From a checkpoint of a small mixture-of-experts model trained on Wikipedia.
Size: 9 layers, width 128, vocabulary 1315, 3.79M parameters.
Experts: 16 experts in each of 7 layers, 64 SwiGLU neurons an expert, a sigmoid router.
Training: a variant of Adam for the experts, 259M tokens, 7889 steps.
Below are experts of layer 2 (counted from 0) of a mixture-of-experts language model. Rows are named router (the router's row for the expert), gate (a neuron's input weights, with its number), up (a neuron's input weights, with its number) and show model dimensions 0-127. Each number is 128 + 24 x the weight over its row's rms, rounded and kept within 0 to 255. Numbers have three digits each.
After each expert's rows: "gets" lists some tokens that make up at least twice as much of what it gets as of all text; "mostly gets" lists some tokens that are sent to it at least half of the time. This comes from a sample of Wikipedia text that the model never trained on. Tokens count by the router's weight.

# expert 3
router:112146135118146176140164147125163113125116135140136132115132117157118168123164086125128115174130077061164151114147126096139150136157107125120105097133152152135118128132155103122140143138153136106103136153155109139136101127139165126096115134107124133137149171118145132119147152136123060193163144099160146125109129156160079098173130087102114144087106105109158127109101104122105141130145
gate7:091114151149158109095119116148117142120162111103118122157140094147121163112096117115092143122136144105142154104139149118160114124131142189100110116129129110157187139110113137133107155116101188130132120117098124133111121141144101119091098089110164102142097127081146158110160119166161102103146106103125106090086158081157130154115132120148130158139138116078132136071149142119105121139100
up7:139141109088127147128128136111133169108114140158154115128152104076109148138137178104129145173138123128096122112150126173115149135124157105152153128166127121127108118136158105096135110124084156128094102172206179134150105138141147123162128181152076183151144130130134143110105114140129137121154143109082083154105100140140123107114116125128106091170135142118137138133119130107153155132129
gate8:138153129107181128058141146130130147119130183125153148149134139124135157156139094163154150083125156153107128069102109094101150133125116124122093119127133147143123155124135123126084128117157111120151117107120123128083105151148134142109140153088141137113112163098132111098117094091128162130081127132127073135094110098143108152135127122122151129087093105154171171159126116130155128175132
up8:131090104106154159127142163133167158131160117110125131125122124112141145137130103087140134134093139112121101142122124165142116110158080154085136167117116178165158121133098135160085131085139145128113094131135137153114085125082115139094134120100150102153173127132140079087103118148140134128139125104136104135119140124156112113158147136107203128043102126137124133127115144153139121125134
gate9:150124104136136150107137123138149098164148156120130157145148105158127083142102110128127105146135093159115149130112108168103125097078122120140157144107139161157117141139111098135130174089126142149180154129077105148162135109116083154171140151124152118143105113139131127090165161120102153102140113132141114115099109103143127105101109125139160123107107111100094144106081084118151086189137
up9:135100126085121118118119150140139109114120099102107164083127119143108198113153154119124141051125156174125152143100138134164154145137141181130149149109162111124171096125095159103122133171133107128132104113124150143094099128111106141114104127151089091157130114151120107107105108148144133141112098094125173143132127144163114136124139168137131089105159149109156123161156138151169134121132
gets: "ed", "o", "0", "er", "1", "R"
mostly gets: "ed", "ated", "ib", "ased", "oy", "ond"

# expert 7
router:120152130135148154134126147141186111105093145140178130122102122126116142137141124127189099132124122112124110136149172111136115107121087113152115090155139151156126115135129121135119167092130096096121134176129110140150077141146113171102084137119144120124139135118181151130164133157085100149130142096124151139118147135142089079140110123140128127104122160109141108095160104078068149166104
gate4:142156148222122147174106128140166123107114165125139165131125122139142089129119121129178101126134130140138121161168098131125102124117131115116128088143157156101143109149085169111124163125120119099051159146135114119116104129127105095145104075131161148153127152147140119121134119176129112115098119161102127145134161132113119092129123163138103134102147139126136128109161114086103102148129
up4:118108148182118125151126100126136130093101144152128155112143115106156143127122134164140094165101105141135122146177115134147116118097156141130130100110134173140111193145067150109157152124101088088093138144097132113146111117158083120147088077155144104119119112110122144162154146141133093115126127112145162155168157114071153111146150139156124105111125161121116134120122130080143107130140
gate5:077122087117163139103135131124134147055104190176141133112100110128157140115154133124113127124160114139106113106135154065121153119098127107123090139121131113134126142125112154143176105098144159139156166166148104087132125109144130149118110096157153156123117123132146133144142138151178141154117108124149099180136138161110120160177150111155129115137125154133163129114130151160095153131150
up5:123120107093108149201127111144087134127103149166115118144104139112106166120170133114137126141136130161073123126142121142119148115114112108107102160148120109095104110132102143087140155167116117135104082145162101100152118114140171146121189140134161178127142128131174137154142120145157096080156127144126108142119105131124122138128135140114095130176111177126101105106147139099101115112090
gate6:145136126131096078146118107127088152089142176142128111133152144116132118169129156099144167106089133100100114109132116117163178147150101121124118151108092117170140134170094095145098167142109128166138116112110088167118124132124150109175092186106156094144132138122119105137087088120100133079133148109119110148154141119161133149148112155159128148150112135130090116146132131125133158113102
up6:157190112102123107100096120140105117132165170121145133156151138118094124136154119097198144168083102103117123146141107087136099119095101143096089132137121124135105124109107096167107181160137126130150108128114072154125106144149167109125106145109120124163163140117138131127093094107143139152125141090128132098134120125124132134138144071159074130123098131124136133099163122135104137115132
gets: " and", "1", "2", "f", " of", "–"
mostly gets: " and", "–", " or", "igh", "ge", "="

# expert 9
router:105136179140115158099146141130170092130126122141122132126121063154128146114146137140135099095132146127123140135156166098154114111143112149140123130202138120166156087150133097121117125091137123102089145147155116178179122111160130131153105109091098157119152174142158118118110163115133083148123087123120108123106124131129067106142099106137121137082147117105137158106125114144141116150104
gate1:138138102072141161152109140145165111140087136142123102146137127139103193147110126122128164102124125119132149104102094119152115199143108184096120160094132155112124119142149137113126117149148108143140131162170080155080130125133153128116130096157127082113146166115121129133131146126153120151135175123110098111130115108137142124096107177109144143095152125136136159095145140142140073096123
up1:084093143130128118153155120132135135177182088068165081145152146100127083128123137137133141158137165101116122136121128109088190147159111105122126155087103139127090122136137109166054174162129122094154125129094119133155124118143144144104102126141142116121117146164128137088095135105142128145154140132111178103123149131126131111120097135168156109117117110125145113139120127124128127127095
gate2:146112144094089140154175118107173151129140157132131165118122128137140113145133106065093101119094108139109122135120090130145117080126126131091131152135105118100136074155083119144130175155118132120116134199124132147080153161145115144113153129080106165142105137135164120119142151149091154100147127101134128138154104171120099115113118131129186108111121139115101127133159108105108111128139
up2:161154109187118142118144153112108142121088145144148130134142134145159103118114119124142143064160117147168125087151127127123140139151145176121162143171189136123121129144130173165098173130154101116131148121105119100102138127118154154154186169106125101110101154107132153161143152128137119125135099102097165154121099177092129139129109140129141126124124134143096112089144123123129157086143
gate3:100142119155151144053143152144163088119157101091093119108146090147112114131161127084139146135091141113137129135137188110124130111108120135128118154119138144151115089101149133140134110156156102139116126184083130124131141114169097106146109110129124158165141136123145102073112206125099097130119092129139134135143135144123097115109105108124100162110125129133128130084107101162113131146143
up3:152127150113087145155124120115113131127102138132179125107119138112149157124102104147139101128152063111116143131133116127156134139119118111073102078112142116106104143140080116107178169122112157117143100122178082132154097151144131141105089109099138125101172149102118170150144099150139146141131161104118153104115165125134128107170148106120110066122117124101104145098146139107144156145104
gets: " m", " l", " d", " s", " f", " b"
mostly gets: " d", " m", " h", " l", " r", " st"

# expert 8
router:125178141144146162139141150090137123119103174116125092120121091102124134126173087116131135121136101114132134108097117104118117129091115146152134103147114136149118081119150122176140135065158144131130167143167112086192169161146145096106130162116110174130150139130160123131138145109131129157141128124109111116134093109135095112196093134132119164129130144085105125099105114116103114152113
gate32:132181142182130145179127120113145129134142107172125121093109141094128105134178114087129156121109100151179114098147160117087118173115114134128105129133100160135136117121136127138112133117184104130085113156171149113130163104156099109133122118130116154140144124128181129094130141145132132146094126112133131105168138127132110120200167104130092162120127127102133157087107136165134150135126
up32:143105093128114106147096111151128151093144172108103140115144141145156130160146121127148196134131155140160090122098133123104138190127126131148120105111095128107148099112138129137120120113139115155122107128147135098125124133103100129158158123144142136113142113157134083123109092142139135143117173131102140125178133128131087130179134149097127210123163166155134148100096120193131125091128
gate33:124132121117144127128113120072133096132125136103112135137140098140101141091139111145128115176110154108087155092140104109132167156131107095099160123152068109109106101143103118125180103090117139139131119109113155106116118139146166138139130137153112126127128085101146149142089150105138164104100153088104092116119078092168127122097091165134121152134127156109113074103156173112116113132107
up33:097168145113139155120075137104139101107083143093133140135099160115111158094142118119165135107090149098186157125077103133121132106137140105073136115123148143105104106085112130102153117145109106145157120065122154119134091096111135106131133172123139136142108081142132111141086130099150121129123112116107076108145102133129116139103140135102102135109164124145132138113138154076162144111130
gate34:111147148126150126151138165143081091084094177153098122120133114134096124114117100166119143139110169105127145169117142108110105125136111161174096118134166146166143121110134104136127142092102130112094142110153132124133104132088184090128149195116122113154135148071146107152147125145122138141132132129108084145189107143136092139095102124120145137146166140118153126136152157135141145107112
up34:151124121138134130163155127065120143130158068137154105106143122145102127118141115134148167082125117139124117074148180132119112148135131138124102166131168142142109171091142122102129127143192105150132126132121142119103136137122103143102103110153155149132109159103096144154157088122133136114090164161117138149160096090167158128100123119159109100135109110158126118158169113178134134158130
gets: ".", ",", "\n", ")", "==", "\""
mostly gets: "uc", ")", "),", " ==", ".", " which"

# expert 5
router:101145118090118182131139123083163128121105158171170139149132076131107163133154097123153078146143101089106115108138171131179111116134116133141102115178149110155148113129150082158126141115133136096127153154120089138155123128136162122111104101085118152161148143131168147134106151111148109175131122095132152128102115122133088100158127099123116122120114121104140157115127097108080120133147
gate11:151137133151150139160156100089135123154118081145154131144098137089150154103151094135159120139095109135120151141157175151139134164121069118127110134123153099136095122129144119128118152104159150106167124151116070164122122141162126119153118084126097172165125146095115173121159123115093143153116131145155181101123147112119132097140129095149097119138131081150129115097144099124131175138134
up11:100143070120115169115119215131149083102161155117124143107174108121100145120119135103148128146162097110124127095089143105140133109144155130091126108101109163139125107110144146125157124150122149136113113179131147079141075135128139131072115146122137132137154168108148085128090138154120132147111097131168119123116140116169097136137131168087142119125133147111113158113131123156119108143111
gate12:149107142097161153148103116109131144168105083100117166141106132136141129124155069136148085172093091170135098154143126141176143140115142098180156074141112123142138140144132166123118124120095184089145091143118127135133125117109131159138112158132153136140142095113087127114133115170152148135153143112143131146154117157169111104102125116153129086140115148132101099136134148131084120097140
up12:105121138129097146107077114170120113136104112167123114111146079125117117147072167081091132122140128102136113117139131161131110118105092119124101150173175143123119103166096118118118112130133118129128175105114103161090104128156109095154103131126147139085114112113127144118138154076112096119142065105116106119141150119114161137099132127144188160101145124124157146131140077108123135140116
gate13:078101133129133138109168156110134101138073152140178127120095141090118166157130100129108140138133102108146093120123163131138112148101121152176129115100135157148134142128154113157118136115120113116114108162092163112102139112152108142157133081102109117093143158091149131146118120141118117151127151096129146082129157154151098121160152098139108132094127133110170100098136103067147154175160
up13:177197146174138131134094145162143131096116110125111151102159132141119097085143136145158104141108138116107142126155121123107160088137112105095108105122131132113086118138157136134171151124157156168119174119138103112146115116117130102115106134148131180167121113162133139106163144108172128115087121116142099149118168123090161126110114124121097142133130136144086143128125136162075123100079
gets: "2", "1", "8", "3", "4", "6"
mostly gets: "ess", "ire", "are", "ile", "ice", "ision"

# expert 15
router:102165100105120177116162155092140130069114164146138114129140107117089160115149111127164087143154103107149135117132166098146125127127133134145109103160138137144147100136143096143148139109140131091116131146109100160152110108161160110110114128079077159159134156124164141124096140102143102176128109096130105106131120132117099094145112082133081102106115145095150143093091126118092149135121
gate8:134162104091153119056145149091110132088088191125080128132164118137141161143111102158137118108153138136143129094093117103098141123138149098143147122125186144131131119117152067118120099095170108119143135115140103139094108151108143129118127160091114138120092134130140144122063104095117166153116121107157111125131125090145112144103128117153137088125106135110163132101142124121149115135141
up8:132090103132154152104154133135149137139159118091157109166136124088132141139108147086161131175119136139145098110127126151137127076151120147092154141106083146145175140138083100180118104083134141135095113128110163125125090122088109124045137104122069107114158149134139127106100128148121132155156123111107091124115128126158137107140122161107175126102113135126115109107113144114140141134125
gate9:116150091132131135083128153109146108162139141119138156109111137117125102117106096126128121142102110119099139132067113158113081147057115108133148134095153137149135109151142122192109119104110129129196144171086114141137137126144129138127118131127114114111113104165154123111156145119124137124161101103149143105114172144125148126134109126122118122099100148094150148106072081137134084188142
up9:126119137099122118123088159127146145089132094104121143123144121133167174114162170115148155112133146141119124145127160139115111145135099174119128149080211118137142108132096102145143100129143094148137154129101113171117075094098081141153133145111081076148165127162150121133111151149133120138113121116095159117141134151124121122134123096110113098080113139128146090089152147112154116120135
gate10:102149153101125124092160147123148095135106084127147116061086088096141135112148110115157106153119091121175149170153092085108095132108121126080123112147139135148138117144127124133148093133139130117119126129112156144111127114129121148132154075103156106139130157122157136108123141163129140121133147101140140080121153109144119080155127115148082124087149151137119112105134110080139139092194
up10:140128148113158118146134181105130100145148118130160120070112125095153132137131139135112160146134130125175147176103128139094105118144117128114137134129135122125098154129120122114144102139114136143122118118109156158087131080103171144151161097140139099068116138156140113120114149161105183120136146150143138108110143107132122103125141146167110136111129109156125100142086128078165060082184
gets: "s", "and", "b", "ation", "ion", "d"
mostly gets: "ions", "and", "ation", "ment", "ton", "ence"

# expert 13
router:133170106118139175089150149109155092125124153154182138142125094112092140109117115114144107147139103062103120141163139144145149144112165116144112088107134155118146149128172104164141120106133126111121138146099110121142127081137127140131092115112153127124115144130179139114120158081141133175137125120143086139080129138164083118165122124094080112116119123091155114112115136167119145163152
gate7:145104158155115167103135126121142130136154100099123095137109067136125140100111092121093121131131124081112127110112133096119146127077155145132140126154125134134198132110153141144103134086146113161128119128120158118081127113163091148134074096149106133146101138074132120102154165155149097135106100141095083110114152109121108119113138168111154107151124117066127113113122110125117120154095
up7:120165136123112137154129109129128149121130127156121135148112115132118101150124169128109171154134122134103190135185124134123118119132117113152148137122164125114115108178121110063161163099070129099126099120137142164151164140144116132130131113153081125135111091141134169115089133136083150157140151167153148130102133135143132126100152099100150098142125146105172145126101177107173098166137
gate8:138140123143140142094144138109115135111124160142117178203151131140145155138107106171158115083168130131124122086115127107103168137126119123142117125083168157128150131098158116096109121075169109124126132090121130143080096156152120131098143142096075110120137125127127151127092088097141165140086126128121121146111097114133132164131137086110154094116106142149144164132147103155149149155123
up8:157120128113125145131136136145206130110101103126145139165125091118133141133160098100140135127110116135102106152106093157155134097119101159084113157115139161121137106170114155154119117061135114130102169139098131119135102134101122137116145116122129090171177149127120104096081111139127146118133109097121094135134117137119147110166145134121149121055115156167159145106104120163132084146125
gate9:173133100156099116095149129125143105160150140124146132114134111123143098107128087131114170107154099106129137127112153167122101101116135127119154119088127130159141082120149097159152121097102172137134158117097092129172135112171112122116099157120143112120105113150145114069139167135037157113152131094132107133101145116124106118122117140151107123120126123091119150108090065109122114131136
up9:092126091129132146132095154110124116102122116114130148159140126115126175140137172109145112122104141173128124160044120139137160126156109174146126153127195122136144131089102117077115134151146087142176149142129171135107086135102102149139117138160094137165153088148115137134105116134124102145104130171110142152140101114130115117164138115125148119132114128118158093114164146128162101133101
gets: " to", " a", "e", " for", " as", " with"
mostly gets: " for", " to", "ak", " with", "ok", " their"

# expert 12
router:127131106108120126104141177127156100117136104137158128133161146152112145149132121127154115170106118123148136120126195180142096092140148170124108105148130115138144109156126081121116149099140150087143107143125108134142109104152132146108075090141114174123136154099169137139111140089107104170127134066134095147096176143134083082146174125130119120115138134106144119110133133121099158142149
gate11:133150128162164127164165098118116119158115094131143117183097147117148131156154116141144157123085118143129134133166135127172145139081105134118088143149153117123101123145151088169110136115165132100136127151121093172109129135175122136135093063130110141147149160078127186110119136152115150129105152091162132101126147109131133068128142134117113131110125115130113122069132102152124133120136
up11:088144155107100169085092179131167089082117159082104131073170118113137139103129140118151104135159127091120140126126156074110116116139116147109186112135088167145104111084169155128163138161113120129106114132136153091172124138134150114125127133121131123126128144110157076117106124106145103116133088133116126139117079114146109136136134122102126115126123141114118152147122110096129125170108
gate12:160117118107140141157101106099098108148112121126126160147113131154142120160148065154152127146059119167141114121144089122168125158143146119146162065151100145150122138113138148125127095109116160105123092136121128137106093103139142131157130140151096161148135093113092146120148096153124128114134155109126131154163112152151099115113146131153140096122136183122074076110141138151104134083137
up12:100149140112125107092127126156119146129104106160141083146140089109133106131082167062109135130147117092136135098154136149129097141091117123112077142171175157135135098103116110119146107144125100136131181115143130160114123103158122124145118163143154132082138127135118115119090170068123096131128107136130128118128131092122174115109128115153167173116140102127168154139154099103092129120111
gate13:095118122113133128110177169130122115140102121143172139107141139124068130167128105121123163121062128128163109107126183117150105156118129138156119112107107158157133152115139112143117118136116109117134089156125148122104124140151115135157120111118123139124109164095131144114096115127116115169178105089123115111153162146135075110150121124127089162100128140123141121098098108058133148187167
up13:134174142197131141129089122121131119132138154127108128143126123173163083122162116143169136150120137098127138164180103126133156114128109099093116129095143114105085089132152126147175129116146147125097166098122146117171129116124134114080105135134114132154133125147140122123166153125176130090091166095145144154119167124095151117101139101106120144127132120125112150108160154189115123097107
gets: "\n", " |", " ", "n", "'", ":"
mostly gets: "'", " sh", "ail", "ign", " Sh", " all"

# expert 6
router:103109140115117153106144144105161124089103147141153121138129082145138170132143117157127093152136109112127135156121152175138113102155119127143120101175142106154152121134143105112140115117170155059161155152103105140156124093128113124116063118084101172118119143143191129129127156110141119139130104120081124148125161123135088099125117115130125127078106121106141135115099090137098169158115
gate7:125124105167153133116129165085108148110161108151154068143125094128112168099111109141122118129147157129132136120129184127107133127144173212110127138128118113155179136139124127104097102109119121136123130098093117110136157145175114151146080128140122150149138114082121134131155131137154121110142076117154121143128149092114093113129115136176152107127130114082127124099157163124081145134105
up7:160112115105098154106147147116126162115133142146139134114126104116111108162148141104135149182172145125116143115143101089130134136125146114123141169121123136160110112118185094087135112113121093124109110121125134106103136132190145118152133176100096160135154153128134158112118134135133130106146132120125070157074136152136134146120163140116101049139115077136167132133073108119134112161143
gate8:132122149107148141076147155105122130150095177122148164131173136145162163129124109176153143107151117158108166108117126155089146143120159130108130138123159137137122158084157093103138130125182143123155106128111119133061119174161102129122095149106129152139112137137169132105161157101136159145098109141098117132130111076092091141103126084166146114106139131151123129128155121145121150135143
up8:119123127125182130148159172120178149140152137110113135140125132135173113107134119119141167180103121116098091093145115150148117134131113145097134141123120159122152115172109158140134100057111143144111086154104128123138142141086132122071134086112108067110151099104074122095114122095125127132172137121135110140119152119146135109152129125128179126088117144145153156107104128159120114111143
gate9:133141118112143125148161136094135090163120161165143129118160095100103087110091099136102126122113124147103125161083111141126124114121109119126129141114137127162132107128136115122152121051132149151147153183063111130122119109145131120124093160093106161143142147138140173104139150170107148123151076107165131110111152130162128138151121157144122115112103119100124161108111088110158129185106
up9:104106126126141097117129141103157082142132127168124138113158104110103148138131132124117132121157106131118120176107144144116158117149135166144132152121182114155167113105122114083117113117127085103150170141093172161100090158147095133137141118119061100137147087113155111125106155135172144153071113131148143140134138147129099144106144144127132109081147168120141100115130162124166141103172
gets: "\n", " the", "5", ".", " was", " a"
mostly gets: " Y", " year", "ational", "ild", "ward", "uring"

# expert 10
router:110148120099120148117149129122138118101100156132127126141153144113123186132166112134151101156147102104101141153153142145158142097151137129133106109135133113151143124147155112135143124074134110092131170175114103137149129119147125139134117169101113161144163150121176154143141167090144105151145118094155181128102109144096086084130155094102074090122116136113139129107144120144110170172172
gate1:103137125087121154104135136122139124122106143120122120117136158106128158106118149107115151138119090109107125154122139104141157158100129190108155148107115126145132170121157117149155129160156103137174177166117050164097122124147162155125115112112134127131147138095090134073169175139132140175112130083063093122109147117103139111113123147110121106110131134104095125144133142159131115106127
up1:111132138105123093121160132141120154112118102129138105149102133100125103170104164153134115152135228080091129148108136145099157134172119108089076132135128110109120120128104077147122163144139121117143101121070139128153112110121112125126131120111130107142091138160151118120136149096150095147149100155093119134083129121173122117091084134142138106137115129142136157156117089144126162139109
gate2:083108111124110130135166163101182102107134140149100148134158137086128143113162121101105108106122143125104112140128091122133101078111171095113111133141112121158118136156115150077161146117112113130130128177124150145112143143136130132103107146114100164153143150120193126102147158115132100176152115145092154183137142138137097123128155156159187089100142137114130133113146099125092128139140
up2:154147109119148168138141154136149115134110138138152140138154105174122136104102132156149165099128083147119116092156127061112165114149168155132157140129173141118126127126136113132133119143161077103120154132135108066124110146146115118147159133133126105084154115094107125159143188109170142101080105120119120129093103121122122140142128108113108101165163121154124110093153132113109102079108
gate3:099165129112154140107154131133153119091157108112129113123131098135107141135148129095132120155081139102157133134144178147102147091126130163130095129112151144137106110119163120146109102114169097141124136195059148128118142124176089139161106130132098157133130138099128080089132195107100093125141121122141147137100112161127118114120130112100125142115104167121112130090120131166121152161162
up3:160143158143102151145091135125106123131064142124134132144095138119134146136106098143160147121146065085092129113148134109134166158119098090077115101110128140135124102140099130135156162127095150121128132105187077135141111115113162134116118121123111117130158154100159133141105089131149131151158143107169156116134144121122096138159139112159093111118102092097100134083145118092140080134109
gets: "ar", "h", "a", " was", "ap", "am"
mostly gets: "ar", "ap", "per", "av", "ra", "ail"

# expert 0
router:108173178116132172111142132082136132113104143139162095128154081128151175150147128136151079126137099113132092117164145119170103152139118139152086103149173173162116116139193082122135116108154139097132128163106100135154124105152113123117104143091090140150127167159143117094139165111134112161126116127115150138096139162116113107145131106124131120149107114110135122110124103108086146131134
gate8:146135099111173125110143154118103140094098183133130113158162134128164168151110117165154124089124087156129135098121090078123108131126133135148125100113179187134136131116153083093109128092150118133117116114144118148088140164139131165126123149086107127123131173139126139105106122106126175137115131118101134175092169102116123143133151122148133128162102129151158099112163101144144161152144
up8:142106109105144137142153142119152156143148129089146114172133104128139151140115132093130140152099068132081081111102119154159145111140116157129088142101118164131142142168131127151087091056158152140100105118101120138131135133111081121082118075126106112105172164127122123082092126130116145133146112105121111116128115113139146101122147134128153127096080142151147147110126118175100121151146
gate9:160127110164117130120147166093148108208165164136130146153138108139144094131121112132138150135137118121128148143082123165122125098109123129130132140119144129164132124186112158115109172109121154093152162115095098163148137124123116148141126148061104107134114158125128093094154186123110138133127083109134136124119128131145081113154123129109159107104124118086106144117084083130152116143096
up9:104115158147126131108118131144167120107122088134091134139137133124129206118157128128150167126137151128096151151135149139121132147132162162146170167093177143158185097066156136103121088132133101160144145092139129144089100118115112142102131173162084102154149146133139103111125167142151138123089136147133140138152144116104098111136136104125139119130119126103133098119179135135177131129131
gate10:104142151105146123101113127091113118141091103117157115101121096116136144142165113162149103117127133151158119178131104122082101124116095147137115147153153132105115126159089083153079080118128128085156138108137170123118130098140127155127130053098159101156140154093172122108118113179151136130135131111097140092118168129133119088156122103143097138110155164127116125115118125101121126104155
up10:155126115124168116121156166119113103186152124109149137106146124131144099112145128146108146094182161151147125168143104168085127086148127141145154174130115133101102133140126117156132077162108120119141105100133118169112139101111153165138135115108145089118116152096154109155105097179129170105131168131117127118106148113141123118132124136144111122119185119135137110113089134108184092123166
gets: " ", "|", "in", "an", "it", " of"
mostly gets: "art", "ri", "urn", "hn", "olog", "igh"

# expert 11
router:104138120103123145119128130094169115084168140140149110156123066114109187139119107103138113126133123096113120123138163143194086103125140175113142145166161137159156086153127077127144145097149121093131143149137117112158106115154139134117094114105102127133138129103168123122142185088127149143112114097107113124093149117116112094157125090103135145114082117096146153122137108115107131129120
gate3:098147107112140143112162148121171090099152105141117142128137099129104119114124117078161135140113131092163145123134161137111131117123119151103095149086142126146141107158140122145162123110140097142117149166101165100155159087214087117136099113114102160140139137107149108098117218118098116132147109128115138109125148142130118112125118114135129127094124163104103160089119133123134173110131
up3:160134173117080148120101128121098109135107151105149129103127129100140143136131097102150153095142087127101134143135142153149146160132109086082143097138134139119128094149109129124157155153139151077153116116175077112130118152113163141109131138093146115155113158079123161110125095136183143145129148069156133131122132104148115113160140122101078125113131120105103154082146101114121088152128
gate4:147151126158125136149111129103177125149111165129136186072095115151118132119146139114154110104131137155138147171189142131118114126134144111124110091156154148102152082129104151109143163096118091144126172165126112163158108129151116109144116085100097135169121144149104149096113105127128095119090133131126114151151087135104125129121112123124120136121160134084131120081158127091119115127191
up4:132125143137085135104141129128117118107034123161161176113111135096100159133119170140143114136125113145148135152166115146139136098118155110132130093131143151133120139122087116130146143126069102149126139140110085144127143108136076134142108102130085107119101134131099159120154113136107080101112164114139128146135093196096144137131145138109137118148146141085106150128139146069138121106138
gate5:072151111127115158108107126161091107095135157156069131111113128140119116104135129136132114081130126143127123109146148115126118130114134120075124156127175093134099146176111124145166134085119133135143144138144089075143155107151134142149098124144081185137125123125137131132157123118134151145087136137121099158128094167107147143184174080168104120112135141116132128114134137167139112100097
up5:129129087120102147142124121131084095132179155154134134102135132124140162085130124108132106107137159116082164114131134162132170148104127137091140154155124141111098124125131131118142113152115132183082069155121096126130119151137143153118151104113165129110112175079150109149187129114178084067102142115091084121142125130137127117146137139119102119131150153132115145121150141141114149102101
gets: " S", " s", " re", " R", " O", " C"
mostly gets: " S", " s", " re", " O", " V", " Mar"

# expert 1
router:133168108127118153134170137097128091131152140137174119167127064121105142121152112089141117142152125083120121128121132147174094138131137174096124133154153154164166102146195103131155121089146105078094150147099097092158097105150147121112096127102106143149144135136159125087137134114104141135116117086115117127079127140133119114164119110112123120100130109104144164145121106127093130133137
gate3:100165104111159137110160145110165084095125095119124133128125092133090143121145110080137129139118145096176154146129150118119123102103121170120086133108139168158117099147151118143144088110190093108126157176088135102134124102185090098129100101115119171135138116115136115102096172125137115139145109151126121102122138123137129105117124112113136118080140158118090156090115140148132161129133
up3:150150171115086156144131115131119110153123160138159130120091153124149124149116095117142130089123094097084123092118140121150146160134133104077126115157147129126159106150138153114142172119123142115121102114178089110159101174122145139115126132084108127156125157070149135129131120131166154152132152078161169115095142088157111117154120123117088135118118094095111161094130130114117095150097
gate4:136142116171140142190105122158171094139114136110120154100165110179138135117110130132134129128125155173107109183168118170142131115122142119115126088145144149091156083140111162086122138109108129133094161152135078142131104146160144106165107114134153102169120147134105115098139104135130107120093145137144110176139111124121122130103107157131157138129152113080121145117134115076091107133161
up4:106095152124138155146107108099091107123048115155151175160090124068123190182136130098141097133093093105132149156145107132167138099120152116102177116097130129124118127126069118137151149145084142136140129145110108120122109126148090120114110122150114120171105118100104141134141120128116105112136146125137149135100105151101118120143131143124159127135133141084127127122152127082167120117147
gate5:102128113162142150075140129126103116100120174150101151144109124146136109104142132123121122116137131151126117083129144098147135131093146113104144166138195100132151124152118125138196138120145108137126125155152094095143145103139153149150080137130107191144126119130134121129130133122137168173093120125097116124130159177078132143189141094163091097156127136116148130112132132160109129105092
up5:140109135149094178151115106131120113165129160153149108132094130107127146097157155103140125119150163145077180128121117173149166149088121135073160160143153064113105113137126133108128123150131125165079105146116101121122133110141163122130140119105140130134134174082152108180179140128156117101111138099095103132128126140156139126159153137109127119131164143134132132106105133133073126123114
gets: " D", " B", " A", "is", "-", " d"
mostly gets: " D", " T", " pro", " V", " Al", " I"

# expert 4
router:128168130145106144093136152100161110144137162130148110148142088144099182133152125123176099137136071096142128124125140106155082144111110163141127105160142149178120086104155092107136133125159146087105119156127110104142096136163160143127099126120099142158165130140156107140143176099120086150112101103117122126116130143102096102156131097109103108116125105087147125100100130122094144147146
gate3:078162107096161149115172169124148112106142126133097121125149105136100131133170111111172108145061145096151174129127166127094119109116121152100093148099132151135122105119168140141146085126144083138140125192093141095111131131136088126118116122124102153149141110108132078101122181112119118138152090144153156127148125144124122102112116088118126122100112147139148127106121125122117165150156
up3:151142155133105111132097106115112143134097128127158123126092137111158131124109111131135145121149076110079125092136123121156148130109123060102109100133121137099097126132118144126180174137113159103124136108173113136140115128125127131087108096103130111119133168079139176144113078166158105162116135061144154105122146113119136115155159144117077131117127118130067149101162141128131116127115
gate4:117127125162135138167128130118179112097161135130121127156120102153133141118131121139157154133119150137079146165137128123153095129141133113111116084131156104113149098182107145113114154081134112120085181113115108160180113137147145121116116089150097133149145183162132125101125127118089122089119105159153123159117140113111111136136109125112139125073167117091116116090118113095105087090169
up4:101120135117117122184108143139088120110094120163157158176131137109156174135095134142138116132141114137131120138162130164137115115103166133104159081111103160164132146155107145120142168144056101126100148098093100108138131136150094122149104114125105145146098139130125162138105106131112099104131109130175146155117088116093144130140128156109153115136142148100140146104118163057137098143134
gate5:118150128108120115065149144172110149128099179143095100119092114114150098151166114128134095094120107119133129123141125121119168145158133079127123117147125098148118149178128141148145135129111183150110147148144078099172138099155139142121137132139139154143125157125148156114129115142143145177105152123126136164154118151083149156158135072143078114121096114123118159116138102170131108110096
up5:145132070093098160146158093184111126153125153131130081136104146131127163078133154094109126104154134158097150103149138140118135154110160118104103131112141151102066125101110130102132152133124126158083112152142098088149140137152166126122122127120165135107132171080166135161157130141130114118141141123092111137120115122075133160150169093096121122134161135121081152123136117124116130128114
gets: "-", "in", "|", "t", "n", "m"
mostly gets: "ill", "t", "ber", "in", "|", "uch"